{"router_score": "softmax", "vocab_size": 32000, "lr_head": 0.0137, "warmup_steps": 50}
Below are experts of layer 5 (counted from 0) of a mixture-of-experts language model. Rows are named router (the router's row for the expert), gate (a neuron's input weights, with its number), up (a neuron's input weights, with its number), down (a neuron's output weights, with its number) and show model dimensions 128-191. Each number is 200 + 20 x the weight over its row's rms, rounded and kept within 0 to 999.
After each expert's rows: a language model's description of what the expert responds to. This comes from a sample of Wikipedia text that the model never trained on.

# expert 41
router,206,196,195,158,178,188,208,226,206,173,209,174,219,197,208,185,238,171,183,174,187,217,208,182,172,217,178,254,201,142,196,212,188,161,217,184,216,205,177,174,183,206,196,205,217,180,201,171,201,184,261,203,224,205,201,192,192,222,202,183,172,188,203,188
gate0,212,194,213,195,184,212,195,199,211,185,194,181,207,219,187,198,240,169,190,204,203,224,201,187,196,240,213,222,232,167,200,221,204,202,200,203,195,187,193,230,205,197,218,224,220,200,205,243,197,195,199,200,197,198,191,188,204,224,180,216,223,211,249,209
up0,218,183,220,183,198,160,213,186,194,207,198,173,215,165,168,208,189,188,189,202,176,208,203,247,169,226,192,221,207,188,192,188,243,231,205,161,164,200,230,198,178,202,176,134,238,210,193,209,209,178,218,175,208,177,199,198,178,193,230,200,211,192,213,197
down0,172,223,198,187,198,213,190,201,169,164,214,224,182,235,227,163,218,176,237,215,212,205,195,198,203,208,225,197,194,215,181,207,198,199,180,267,224,199,221,181,231,210,189,219,161,231,200,201,189,171,221,226,194,183,174,174,204,214,207,159,180,200,177,193
gate1,178,218,187,189,175,187,184,204,205,220,187,182,208,258,228,184,174,192,211,223,213,228,232,181,198,201,204,188,191,199,186,203,165,217,211,216,231,208,192,187,185,188,177,232,220,203,195,204,177,193,196,217,192,184,213,196,225,199,189,228,215,202,144,205
up1,195,209,188,228,206,192,234,150,224,160,204,197,187,216,216,213,197,229,222,216,158,177,229,201,216,207,221,236,190,192,162,199,187,242,199,217,179,216,224,222,218,212,185,174,176,200,192,204,229,223,197,197,218,197,175,193,162,176,227,190,202,205,207,193
down1,216,174,192,214,209,235,217,187,208,201,186,192,209,192,184,214,178,231,198,220,224,205,192,164,193,163,197,206,195,180,200,190,179,223,201,190,195,177,182,213,220,201,199,207,164,219,201,184,194,164,175,207,206,205,197,231,164,211,198,187,200,181,198,208
gate2,208,188,194,209,184,211,150,205,177,206,159,175,197,197,228,197,185,190,182,172,180,188,151,191,170,197,185,204,179,184,161,205,212,215,205,214,171,239,199,202,175,215,188,201,192,196,194,198,174,169,240,203,200,195,211,222,172,221,193,217,208,188,200,215
up2,241,186,175,184,229,180,228,190,224,186,202,216,228,199,178,209,198,196,241,208,215,193,226,256,203,230,219,192,194,222,235,189,206,205,209,201,192,193,202,226,223,200,182,202,210,203,172,181,216,224,201,219,178,166,208,238,157,220,188,203,205,201,178,207
down2,189,212,192,215,204,217,235,187,232,145,197,201,209,195,170,175,183,208,229,184,201,202,236,218,168,219,210,216,209,207,209,222,200,214,194,215,187,234,208,201,235,191,197,216,202,195,189,173,207,180,208,210,175,171,246,198,194,206,198,195,229,209,195,178
gate3,177,206,189,203,220,207,183,168,189,201,171,169,213,220,202,192,228,206,185,197,199,218,171,194,209,178,185,210,191,191,216,211,186,216,202,199,187,210,192,164,202,194,183,218,213,214,217,210,188,225,188,200,202,166,168,232,198,225,197,216,189,172,221,212
up3,215,223,214,195,232,192,179,214,217,167,182,212,196,208,180,188,180,215,195,201,157,182,207,191,177,216,207,160,185,201,225,170,185,172,184,195,214,192,189,210,175,207,228,218,182,216,205,202,210,175,185,241,204,207,179,219,239,218,166,214,189,206,200,187
down3,163,200,162,217,220,181,219,231,217,183,187,183,199,186,232,186,219,194,170,208,194,190,202,213,204,181,212,186,216,172,209,212,191,205,201,176,192,254,157,185,204,216,195,197,192,225,186,173,196,206,207,229,233,144,223,213,200,197,200,175,179,213,192,209
Description: Coordinating conjunctions, commas and relative pronouns that join clauses or predicates, e.g. and was, but also, which, who.

# expert 5
router,231,206,177,159,185,153,202,204,185,154,234,212,200,218,230,206,171,229,198,202,207,172,202,196,191,184,180,199,190,151,208,201,181,187,201,191,212,238,196,209,223,232,246,184,205,164,189,186,201,206,203,235,218,170,245,191,200,190,216,190,180,190,228,197
gate0,202,172,193,171,211,171,217,184,239,162,207,195,192,183,229,190,187,181,209,213,199,225,169,187,205,197,184,203,220,194,205,169,195,217,230,181,208,213,231,223,215,216,187,208,201,166,178,196,200,186,212,205,215,153,176,203,170,203,207,170,204,193,202,210
up0,218,190,191,191,198,195,184,157,192,219,196,210,204,192,182,224,203,206,207,185,221,164,178,198,205,177,222,222,200,202,207,207,192,216,210,228,210,177,227,210,180,187,178,176,180,183,203,222,192,237,177,187,205,161,176,163,242,182,204,212,237,190,201,173
down0,220,174,190,226,215,209,234,172,193,191,155,210,232,216,200,212,200,181,179,201,226,160,190,190,199,210,198,219,184,191,202,224,222,206,225,200,187,208,220,216,188,182,219,205,180,206,181,198,220,176,190,223,182,231,195,221,213,179,169,138,225,216,168,207
gate1,158,185,236,216,236,210,197,235,173,199,193,158,219,203,203,169,189,165,200,219,205,195,192,235,192,198,168,194,173,213,205,187,210,192,213,206,160,230,201,203,218,204,258,207,204,195,217,224,220,191,223,196,194,181,182,209,165,187,179,175,211,199,219,213
up1,154,198,221,188,169,231,214,185,194,208,176,180,182,201,205,197,207,230,190,204,179,202,193,191,213,218,168,235,206,229,199,193,188,209,189,209,198,184,199,197,218,241,186,183,214,211,197,186,195,174,184,206,252,165,195,199,219,207,192,237,213,205,220,216
down1,204,190,197,214,202,196,232,196,203,192,216,188,183,206,180,214,171,180,170,177,208,193,183,195,177,199,195,206,209,196,201,204,158,171,206,201,196,256,225,165,227,192,190,216,204,229,183,201,220,189,196,219,178,177,192,210,199,180,193,170,225,205,190,178
gate2,175,208,189,196,241,217,177,206,185,207,190,212,199,175,208,172,214,204,211,172,212,237,178,182,195,211,166,205,188,195,237,172,205,176,217,190,175,242,197,219,218,201,221,182,170,160,197,226,187,220,187,206,227,206,188,198,197,211,201,224,172,200,202,202
up2,183,167,202,188,181,164,188,197,178,207,191,187,200,193,203,226,228,216,222,219,185,191,213,235,195,194,197,199,232,161,209,209,165,189,239,176,197,230,211,157,196,208,225,199,193,199,190,216,151,214,187,227,201,198,213,222,217,199,169,189,207,194,209,187
down2,191,196,184,188,241,212,177,237,195,220,223,254,175,212,249,173,219,214,206,207,183,207,161,216,179,198,219,196,219,218,216,207,167,220,207,218,199,163,209,185,202,214,233,203,202,189,231,184,203,222,194,193,168,218,195,179,201,167,199,199,187,218,248,229
gate3,181,234,186,203,198,212,239,213,183,223,194,189,174,185,217,207,171,197,213,182,181,241,227,208,231,188,157,181,214,205,212,188,206,165,206,216,208,163,183,216,210,209,185,250,209,187,175,184,203,205,208,180,224,206,202,190,197,197,219,207,206,178,219,175
up3,198,208,218,199,192,178,180,194,197,209,221,231,242,193,212,193,202,201,206,197,199,163,157,172,177,189,217,207,189,167,189,169,207,204,170,194,223,199,174,218,220,234,213,159,222,180,208,221,216,208,192,206,158,205,177,189,178,223,181,194,185,207,186,195
down3,190,172,190,210,200,177,218,171,199,182,239,226,193,184,200,198,222,209,218,202,234,210,218,190,176,215,218,157,209,176,194,226,192,227,196,182,197,208,175,208,176,163,194,224,205,181,178,201,202,238,195,162,170,207,159,190,185,178,195,177,165,221,194,187
Description: Bullets, pipes, dashes and field-name tokens in infoboxes and tables, e.g. Website, Coordinates, sq mi, Genus, | cells.

# expert 44
router,212,188,197,174,178,181,223,183,205,176,217,192,190,217,216,195,194,202,142,201,184,181,181,197,180,198,191,210,181,187,173,208,167,203,197,187,206,236,172,188,186,214,212,178,214,204,183,188,203,190,247,229,197,211,166,175,178,239,166,169,209,200,174,178
gate0,203,184,234,214,183,224,230,195,233,206,233,183,159,212,155,175,167,197,193,234,217,183,208,154,227,185,190,196,168,198,211,207,197,209,180,222,163,222,185,206,196,178,161,182,182,222,181,199,215,224,222,181,196,197,190,158,170,179,207,202,211,224,190,218
up0,190,187,198,203,197,206,208,199,206,183,173,184,210,210,185,209,232,184,195,192,193,174,176,182,199,203,212,197,194,212,228,169,195,202,178,234,219,219,228,183,213,213,226,179,200,221,234,211,197,177,197,220,214,215,205,244,206,187,165,205,169,203,216,184
down0,193,208,174,174,202,201,207,217,207,206,193,189,259,197,218,161,197,180,185,176,235,183,196,208,201,220,220,218,198,206,177,174,231,183,177,217,195,228,174,177,208,199,191,186,211,181,235,186,227,199,199,170,194,217,200,228,205,190,183,195,210,218,230,220
gate1,192,243,215,203,198,186,204,213,196,211,219,175,212,202,210,200,164,215,211,207,211,190,205,200,193,225,233,201,159,198,223,226,190,165,197,214,169,182,208,202,223,217,169,212,231,181,204,173,203,254,185,185,217,170,195,184,201,201,178,218,216,187,210,193
up1,185,165,212,225,213,184,182,178,196,206,229,171,209,211,181,197,191,223,200,224,190,197,210,212,206,194,255,197,193,203,207,172,179,267,220,181,195,168,214,188,192,170,207,207,193,192,202,207,221,217,186,181,220,206,203,197,156,195,227,219,211,212,161,209
down1,214,141,208,219,190,192,161,197,185,205,202,191,175,183,193,175,195,211,184,221,227,224,239,203,186,206,207,186,198,174,184,198,189,199,200,169,221,191,195,160,202,200,188,204,183,208,240,151,202,196,151,192,205,190,182,184,195,196,262,227,193,218,230,159
gate2,215,203,236,215,163,151,254,203,196,214,220,214,222,222,196,159,220,201,207,165,188,213,173,195,222,209,182,238,216,236,197,171,215,211,217,226,233,210,202,197,209,188,190,205,235,199,209,210,198,186,196,193,178,177,208,170,204,184,196,193,232,186,194,180
up2,181,212,186,191,203,216,220,187,179,221,184,207,191,180,174,223,218,194,237,207,229,201,186,199,189,168,207,202,223,162,177,175,167,196,204,192,203,188,205,218,227,211,183,237,183,170,205,197,208,208,162,204,171,194,233,164,198,174,209,175,203,237,223,202
down2,204,176,205,213,173,217,216,213,206,197,218,210,193,192,180,181,203,235,187,175,213,174,222,189,193,187,218,193,230,204,213,153,200,156,217,201,201,199,223,211,179,199,187,189,176,194,201,175,215,188,191,211,167,202,216,223,168,196,171,181,234,190,177,217
gate3,198,178,152,192,182,190,213,233,172,205,184,184,212,169,199,237,146,223,205,209,190,188,193,196,167,213,208,196,184,200,205,181,198,205,189,180,198,221,184,225,187,190,179,174,222,228,228,146,191,208,212,253,216,202,184,227,199,200,228,170,224,199,193,210
up3,199,193,224,192,232,203,190,186,220,227,222,184,204,182,199,182,192,206,188,203,210,213,207,158,191,207,222,173,219,234,203,184,202,191,200,222,177,171,191,261,199,193,169,202,223,187,178,194,223,191,187,204,202,191,203,217,177,186,203,223,199,160,203,184
down3,230,168,211,174,256,163,204,222,187,232,225,196,244,178,196,176,224,218,222,196,192,199,182,195,218,230,196,221,177,219,255,163,202,191,169,199,195,179,205,200,197,208,199,147,203,202,181,216,194,189,196,235,253,192,216,230,198,201,197,209,188,213,215,224
Description: Words and fragments in infobox labels, section headings and table headers, such as See, Preceded by, Personal, Career, Years, |---|.

# expert 28
router,215,233,176,193,198,176,232,200,228,183,199,200,200,195,191,192,214,178,198,179,197,190,182,186,191,202,197,221,186,183,197,204,209,184,198,178,205,231,175,218,192,213,216,179,218,204,225,163,206,222,229,210,216,195,207,165,162,178,211,209,220,208,195,190
gate0,204,182,195,206,216,205,211,211,225,191,204,210,220,173,186,215,193,219,191,209,232,209,204,202,238,202,216,184,198,227,176,184,201,209,262,203,201,211,205,175,188,187,198,180,185,205,176,219,208,182,176,219,163,204,191,206,216,198,210,190,189,179,227,205
up0,205,217,210,172,188,204,162,193,206,212,255,177,194,212,232,237,219,218,169,216,173,216,215,202,196,211,192,194,201,177,220,173,204,218,214,168,204,188,194,202,171,186,171,224,161,215,165,189,181,169,208,172,211,202,213,217,209,214,207,191,206,197,237,182
down0,221,178,210,155,187,185,161,232,186,157,213,189,187,228,182,204,229,259,183,195,199,175,200,191,202,202,210,184,167,221,223,210,219,244,181,181,191,203,208,229,217,209,206,212,178,191,193,201,142,190,228,173,229,204,217,204,184,191,205,211,197,204,224,190
gate1,204,230,189,219,183,245,216,206,212,170,164,204,193,197,176,213,207,219,200,191,186,199,170,178,181,182,212,188,242,224,218,247,178,186,206,182,175,226,194,197,177,188,202,230,228,208,169,221,208,237,163,230,212,186,177,228,206,178,189,211,145,199,164,193
up1,177,204,189,202,190,208,195,170,237,181,183,211,224,190,194,195,206,208,206,210,198,214,202,191,213,188,205,178,184,209,190,171,203,230,201,221,161,232,163,189,219,182,195,217,203,200,198,199,217,189,167,205,235,210,226,187,209,221,199,198,197,233,248,214
down1,213,188,226,226,166,205,234,200,208,202,232,175,198,200,195,198,207,199,205,197,188,209,240,181,182,218,176,183,193,233,184,233,211,188,182,211,199,227,235,193,223,167,213,187,164,233,209,201,231,209,197,192,196,189,206,207,230,175,220,176,209,204,196,182
gate2,176,190,178,165,195,180,192,221,159,210,204,215,209,204,231,197,161,179,176,210,206,198,191,183,182,220,191,182,199,199,235,216,192,180,183,183,195,226,220,244,206,207,183,195,227,191,213,178,200,179,153,198,192,176,245,209,162,183,195,213,175,201,181,212
up2,253,213,235,183,175,230,189,174,224,181,196,207,220,257,204,170,182,232,207,178,193,209,179,200,212,216,231,212,223,245,180,193,192,224,230,190,210,220,203,206,199,192,187,202,161,170,178,203,231,204,209,172,195,159,224,225,194,188,225,188,210,229,202,211
down2,170,179,196,200,171,177,198,243,212,241,195,227,211,203,223,167,187,207,198,210,208,191,213,207,205,167,223,193,199,210,197,182,173,191,214,201,159,193,195,205,209,165,216,220,172,169,193,238,218,211,199,203,213,192,201,213,215,205,213,182,203,184,256,192
gate3,194,179,219,162,221,230,228,178,203,173,195,209,199,196,187,188,212,225,204,200,200,193,184,213,201,199,233,207,147,212,199,193,180,201,209,203,223,221,194,208,212,219,197,201,219,183,223,197,203,244,200,176,237,212,177,202,200,191,209,233,168,200,197,197
up3,225,179,186,194,214,212,197,227,210,169,216,209,224,193,216,216,206,239,201,226,205,196,188,195,190,221,210,199,240,198,194,230,182,224,193,204,217,226,201,206,194,222,212,210,181,226,192,174,153,155,228,198,194,205,220,183,215,183,170,196,184,231,184,207
down3,206,184,197,215,198,214,218,212,206,198,209,211,187,209,211,168,205,180,176,223,217,184,170,166,206,217,200,230,233,217,177,203,222,215,202,197,190,199,162,218,216,204,201,229,187,175,202,191,201,194,190,220,225,199,227,227,197,155,159,172,203,234,209,245
Description: Plural endings and plural words for groups of people or things, such as whites, ships, members, women, they, them.

# expert 25
router,209,213,197,185,194,197,224,227,196,201,203,178,220,197,213,199,226,199,178,188,206,188,218,188,185,220,183,228,187,167,160,203,193,201,209,175,240,243,133,181,196,236,216,172,227,218,193,210,246,250,221,202,195,191,200,196,170,232,207,206,194,173,191,196
gate0,206,179,197,198,210,190,197,194,209,215,211,218,196,194,184,177,209,190,211,212,173,196,224,212,212,181,170,211,213,210,179,188,189,160,174,242,219,228,219,188,210,194,208,172,207,172,213,223,219,248,182,201,183,179,219,197,198,204,186,226,221,183,194,188
up0,191,220,226,246,222,221,238,216,232,184,194,212,194,197,207,196,201,243,213,182,164,188,175,198,237,202,203,229,210,166,203,154,223,215,248,208,182,199,171,204,200,176,186,175,180,183,204,190,182,191,185,180,224,198,175,215,176,231,160,167,147,203,222,206
down0,177,231,217,201,185,216,204,225,207,198,196,158,205,198,169,205,224,190,201,197,184,210,183,216,238,214,202,210,237,187,176,165,198,216,269,213,193,213,198,180,198,191,185,213,200,196,201,187,228,237,157,203,178,180,207,203,222,186,195,196,193,188,161,201
gate1,218,185,201,206,156,180,152,217,214,221,211,190,203,237,204,213,225,207,185,209,218,207,211,156,210,185,222,201,184,187,222,184,167,213,237,198,194,221,181,235,225,205,183,220,213,174,193,219,208,201,201,162,211,178,192,199,246,172,224,190,157,182,186,198
up1,184,220,199,199,207,188,184,238,261,165,232,201,217,182,230,212,183,196,210,197,188,204,198,195,202,183,182,207,246,151,219,166,203,165,190,172,181,221,198,195,170,221,212,202,207,195,229,189,195,173,193,211,178,211,190,158,175,182,228,188,200,189,213,196
down1,193,180,207,201,154,177,165,208,215,219,209,215,215,206,206,199,189,192,203,208,210,207,199,227,185,227,184,208,196,207,250,182,215,177,159,188,184,223,198,201,198,230,198,190,201,213,201,203,162,161,183,217,170,187,216,180,201,192,241,218,157,203,210,194
gate2,167,244,199,188,164,159,199,177,196,196,182,174,200,157,202,194,183,246,183,218,188,216,189,192,178,231,174,201,222,211,202,196,186,198,183,203,176,183,191,179,199,194,237,172,205,211,210,212,204,230,198,213,232,196,190,221,199,203,224,176,190,198,187,182
up2,218,190,187,212,185,198,183,196,195,181,218,211,172,177,195,190,174,193,221,197,206,178,206,167,218,167,191,250,172,182,198,200,223,223,207,189,192,248,228,168,174,223,188,202,218,203,183,200,190,175,198,177,180,221,196,187,181,220,196,202,216,179,189,191
down2,191,161,178,181,233,195,197,195,184,232,179,190,221,214,185,164,204,163,226,201,221,203,219,208,198,218,189,189,195,191,205,187,158,189,214,195,218,174,182,200,203,199,184,207,237,205,176,196,157,207,224,214,187,176,184,239,196,200,192,217,213,218,214,219
gate3,199,197,169,187,237,197,204,192,205,189,202,231,179,198,195,170,218,192,203,179,183,182,233,200,196,202,222,189,177,223,200,190,189,190,201,195,220,217,216,217,160,182,163,196,236,199,194,195,177,174,189,218,205,197,203,193,197,194,206,227,196,189,179,234
up3,199,184,200,181,161,220,176,197,204,227,169,227,164,220,216,146,220,194,192,199,197,177,192,223,204,224,194,207,249,202,203,187,215,183,267,215,186,192,216,185,214,218,179,187,221,193,168,189,195,234,180,200,171,208,215,225,211,190,195,248,181,198,214,221
down3,179,211,190,197,224,201,232,208,199,221,200,223,242,226,242,207,192,205,204,198,180,223,197,171,226,217,166,182,210,191,176,214,236,179,204,148,214,213,213,168,195,190,189,221,228,224,206,208,213,215,209,147,185,220,193,202,201,224,225,205,202,199,193,193
Description: Surnames and final pieces of personal names in cast lists and results tables, e.g. Smith, -ović, -sson, Edwards.

# expert 33
router,209,210,202,200,125,182,243,218,186,208,190,190,232,216,177,174,206,188,183,203,176,165,195,185,179,205,188,215,194,180,162,208,170,215,205,212,233,210,180,205,177,226,237,168,185,185,222,167,208,205,208,218,198,215,226,196,202,220,186,204,194,190,210,186
gate0,183,192,193,231,208,194,175,206,172,238,175,181,210,185,192,220,185,211,206,205,185,239,212,175,190,202,216,189,215,202,170,219,191,191,168,223,203,179,205,145,215,188,223,214,236,183,217,190,185,185,205,212,217,178,196,219,191,216,189,216,173,189,219,171
up0,165,171,205,180,184,192,184,232,223,187,182,204,207,163,236,214,179,164,203,180,193,187,212,198,233,211,215,247,200,175,187,207,200,174,196,178,184,216,205,218,205,209,198,227,198,173,194,188,199,199,239,219,218,218,187,215,185,182,163,215,210,212,220,184
down0,191,190,183,217,232,192,193,211,215,223,179,212,211,196,172,193,194,178,210,200,204,167,218,209,183,198,209,182,189,209,185,185,208,236,216,175,196,232,241,206,211,163,232,199,178,182,217,165,219,214,225,168,227,222,180,216,192,207,227,219,202,169,192,183
gate1,182,195,162,165,182,215,193,175,187,214,181,210,219,204,190,189,203,244,207,156,175,191,184,176,173,208,224,197,214,189,227,199,210,211,218,206,175,211,157,189,137,227,205,190,221,162,226,199,197,212,180,213,218,200,201,207,177,206,194,199,200,253,203,215
up1,251,200,199,238,211,194,179,202,215,232,202,163,211,193,194,220,204,228,209,205,199,213,225,202,198,194,184,242,199,192,158,156,214,206,195,213,226,178,187,191,189,174,211,198,208,177,179,209,192,191,197,195,163,176,209,218,221,174,174,231,214,186,175,211
down1,199,209,234,196,198,210,208,199,182,183,188,190,225,228,206,166,209,173,214,186,170,178,197,188,203,208,204,188,201,204,222,228,158,172,194,193,195,194,243,210,223,196,206,212,235,186,191,184,200,194,216,230,206,191,215,177,224,146,235,194,186,229,189,205
gate2,192,193,205,207,176,206,229,170,176,213,183,191,190,188,187,182,184,206,198,224,247,198,200,197,210,200,177,171,222,211,176,247,202,201,169,219,169,232,192,201,214,177,193,175,186,175,193,209,197,238,194,207,206,220,184,242,205,200,215,182,236,183,194,177
up2,199,195,197,226,173,170,197,213,207,180,191,188,190,211,206,189,199,200,215,209,201,174,173,196,206,221,192,193,205,228,188,189,253,216,192,218,187,188,150,204,210,193,194,209,188,185,193,197,183,246,197,201,211,198,227,178,199,214,181,186,158,188,206,217
down2,219,195,195,167,197,203,196,184,197,194,178,218,201,218,234,221,204,222,181,220,206,196,202,220,208,215,196,194,245,210,180,162,185,187,191,188,165,205,203,198,204,172,203,170,212,196,199,161,215,174,165,208,193,219,216,211,203,203,190,231,207,235,182,224
gate3,195,225,183,194,181,246,188,193,206,159,184,186,231,158,179,176,186,178,196,192,193,171,196,198,199,183,209,192,216,186,190,206,212,225,196,224,178,187,245,211,203,196,199,220,194,204,198,212,194,187,214,234,210,213,251,176,184,213,160,189,194,203,218,201
up3,172,208,215,192,182,210,188,194,227,169,185,228,223,215,209,197,187,206,205,218,203,187,213,197,212,183,180,222,177,194,156,227,188,201,221,211,213,201,209,197,200,154,205,221,196,197,214,177,196,177,201,190,188,220,202,208,177,171,176,184,201,199,192,205
down3,226,232,184,217,226,176,186,212,267,188,177,195,166,232,191,206,219,227,172,204,215,211,209,200,231,192,174,206,176,211,227,177,183,199,194,202,193,229,185,207,197,179,188,212,214,195,197,182,206,244,183,176,200,181,161,180,207,195,238,170,187,193,197,183
Description: Pipe separators, numbers and labels in election results and sports tables, such as Turnout, Votes, Majority, Swing, ±%.

# expert 38
router,214,213,186,161,209,186,228,228,193,203,227,203,224,191,204,218,219,183,183,202,200,192,196,218,181,204,149,213,183,213,222,210,166,191,220,195,196,238,169,183,207,211,222,166,237,176,176,187,264,228,218,226,213,192,212,190,191,187,211,177,217,187,199,202
gate0,196,193,222,175,179,160,186,201,197,214,211,202,155,206,214,177,213,187,206,180,203,226,208,194,209,220,181,235,225,196,182,207,230,207,157,202,208,179,208,198,190,214,202,235,217,207,207,199,169,209,218,215,175,171,200,202,180,197,175,223,226,182,206,224
up0,192,211,208,235,210,211,209,210,206,196,196,190,245,212,191,205,182,180,184,197,215,201,188,203,220,231,181,218,194,208,199,208,212,217,211,185,193,186,187,227,189,159,214,218,189,203,192,203,197,179,202,223,196,191,179,197,227,207,203,238,206,231,178,218
down0,197,230,172,207,187,207,204,196,193,145,208,222,180,191,198,196,223,210,188,198,198,201,212,193,187,240,174,170,192,202,211,206,196,188,243,191,179,189,181,171,203,188,192,215,200,204,210,182,188,184,200,198,243,201,249,214,197,208,222,176,188,214,200,186
gate1,214,207,237,208,208,204,211,200,188,199,197,238,207,229,179,212,172,215,201,187,168,194,189,224,226,162,182,170,172,218,161,198,174,222,217,198,226,222,200,199,211,195,208,156,237,212,164,172,198,184,184,213,189,224,198,207,195,196,247,185,237,201,192,180
up1,160,216,210,181,175,176,202,218,222,210,241,186,208,207,207,241,185,200,213,178,193,179,207,177,183,221,209,168,190,223,214,192,207,218,208,233,198,214,204,187,211,206,204,229,199,185,188,202,209,242,179,185,219,169,210,179,203,174,213,156,204,225,185,192
down1,210,211,201,202,200,181,213,188,196,197,239,176,191,141,189,204,218,222,217,206,184,167,229,231,178,167,220,182,162,199,149,199,176,218,211,223,198,182,209,206,200,220,194,186,189,164,206,194,232,202,201,168,210,187,202,181,205,197,212,169,170,167,194,204
gate2,219,226,210,186,191,195,182,185,190,179,218,205,211,174,179,172,202,183,226,231,208,199,198,231,204,202,212,194,175,186,225,200,176,217,224,205,160,214,190,186,194,185,217,179,228,198,198,203,234,217,217,191,209,196,221,188,172,220,221,189,208,217,160,206
up2,229,169,178,255,175,216,166,194,191,208,223,237,207,153,221,236,216,227,187,200,214,241,202,245,214,233,199,193,179,164,186,195,180,172,176,203,261,211,226,230,183,209,213,214,244,204,181,200,220,183,198,195,199,226,192,188,201,216,202,217,183,181,215,179
down2,207,195,201,232,188,209,191,227,174,227,165,210,250,200,186,209,193,193,226,232,198,199,166,216,198,176,190,199,181,216,196,186,186,194,204,194,193,203,213,184,236,201,192,215,216,207,205,237,209,238,204,217,207,215,161,194,195,173,218,185,187,217,193,178
gate3,244,273,245,216,190,223,211,211,203,176,192,214,204,187,186,220,161,192,215,207,178,202,184,203,187,189,231,220,225,160,204,215,235,224,219,207,225,222,185,179,199,182,202,163,194,196,190,189,224,225,203,196,180,182,174,187,226,169,202,172,221,203,219,225
up3,199,199,211,176,215,178,166,217,195,209,218,212,192,222,219,204,184,213,169,184,194,221,178,184,226,202,214,218,179,183,173,248,226,205,185,193,201,197,195,213,200,201,245,197,237,192,189,186,171,203,201,151,217,187,181,195,214,230,215,231,175,198,169,206
down3,209,181,177,198,225,228,185,175,227,187,177,216,182,207,239,214,200,189,184,213,203,207,241,179,196,196,201,203,210,213,198,180,203,224,178,211,186,180,164,198,175,194,197,182,198,210,200,187,220,194,171,209,164,195,165,179,187,168,219,221,155,231,174,211
Description: Vowels, accented letters and endings inside non-English words and names, such as ä in Swedish or Finnish, ó in József, š, ă.

# expert 10
router,218,200,185,180,191,163,206,212,230,211,195,190,196,181,178,201,200,192,183,186,197,165,205,194,194,185,203,235,182,184,209,205,201,178,219,190,218,213,171,190,208,236,218,180,226,204,216,180,209,199,245,204,210,168,224,197,179,205,209,212,194,196,219,197
gate0,247,209,196,236,179,188,175,229,172,221,197,199,204,235,191,210,202,207,200,208,219,192,198,224,198,185,218,217,201,179,194,207,211,218,199,203,202,189,198,209,225,195,201,215,219,201,204,188,162,187,238,201,200,168,208,177,248,189,208,202,174,234,172,214
up0,199,196,222,170,208,235,230,199,224,171,175,178,169,151,229,181,176,218,146,217,207,202,162,204,222,207,203,182,223,197,222,220,181,195,170,205,203,214,198,214,179,176,184,209,202,219,200,199,215,189,179,225,214,180,216,217,181,181,216,185,212,198,205,215
down0,201,215,222,163,186,188,170,185,181,179,183,185,200,201,227,178,232,212,182,197,225,196,177,195,195,191,191,169,159,218,226,186,220,186,184,170,227,213,232,178,177,217,183,185,215,140,205,175,184,193,206,185,183,213,197,181,204,175,210,158,191,208,221,235
gate1,223,200,171,160,194,159,191,160,201,196,205,188,202,229,201,224,186,198,177,194,216,219,235,193,218,183,194,186,210,193,228,190,209,204,205,193,191,235,221,224,200,185,190,220,197,196,210,170,170,173,215,229,192,224,229,183,211,186,226,177,248,187,213,205
up1,199,228,189,217,192,201,212,166,186,218,202,214,206,192,205,216,210,209,239,188,218,197,217,204,230,215,194,211,212,192,219,234,207,210,175,194,166,172,192,182,173,195,217,204,174,201,199,192,176,205,172,221,179,209,211,206,198,199,191,213,210,217,191,176
down1,199,213,201,190,230,172,196,153,199,177,157,198,224,211,212,182,211,218,219,194,188,192,217,188,203,160,192,206,191,203,207,196,166,214,190,202,177,163,187,219,241,236,197,199,225,211,214,226,196,190,197,233,224,174,237,187,165,204,181,201,176,211,220,211
gate2,208,191,173,186,192,186,200,211,206,180,200,212,205,158,190,197,236,180,226,190,160,191,193,170,196,181,209,223,200,208,208,180,212,225,224,198,168,204,211,200,189,203,175,181,253,215,200,194,264,199,193,205,185,210,215,188,200,223,226,170,186,195,244,200
up2,206,187,203,217,228,220,185,224,196,167,179,176,207,195,234,204,214,233,203,215,202,189,219,176,188,239,196,196,203,210,188,183,205,181,206,223,222,207,219,215,207,200,247,208,210,180,237,204,163,193,185,220,216,177,201,195,235,198,184,193,183,200,202,209
down2,201,196,189,216,210,176,164,181,219,200,253,184,168,213,194,204,220,212,232,197,191,204,195,217,197,192,208,192,174,182,188,229,215,224,178,185,222,192,197,169,197,216,166,251,210,204,198,201,169,190,222,184,197,190,207,201,202,215,227,200,182,221,174,197
gate3,193,253,187,208,199,202,157,181,192,208,231,219,210,228,183,224,218,208,208,161,199,198,179,223,189,189,208,240,172,201,205,160,212,213,198,177,200,171,202,191,220,199,215,182,204,178,213,206,217,210,223,181,231,209,227,200,172,218,211,205,186,191,214,222
up3,225,155,178,197,166,176,189,208,180,224,228,218,196,161,173,223,227,191,161,166,208,210,201,195,217,202,195,188,210,164,226,234,179,227,184,186,225,170,173,226,183,210,218,194,212,191,201,194,209,212,178,200,237,175,238,208,225,193,179,171,212,207,201,187
down3,186,207,180,210,220,195,209,225,214,205,185,209,195,201,193,223,185,194,215,187,185,174,218,209,191,222,178,199,162,189,191,219,189,176,196,182,187,224,189,200,195,176,175,212,190,255,205,196,192,182,206,242,212,200,233,211,183,184,215,175,189,150,203,184
Description: Head nouns closing proper names of countries, states, governments and organizations, such as United States Congress, University of California, Army.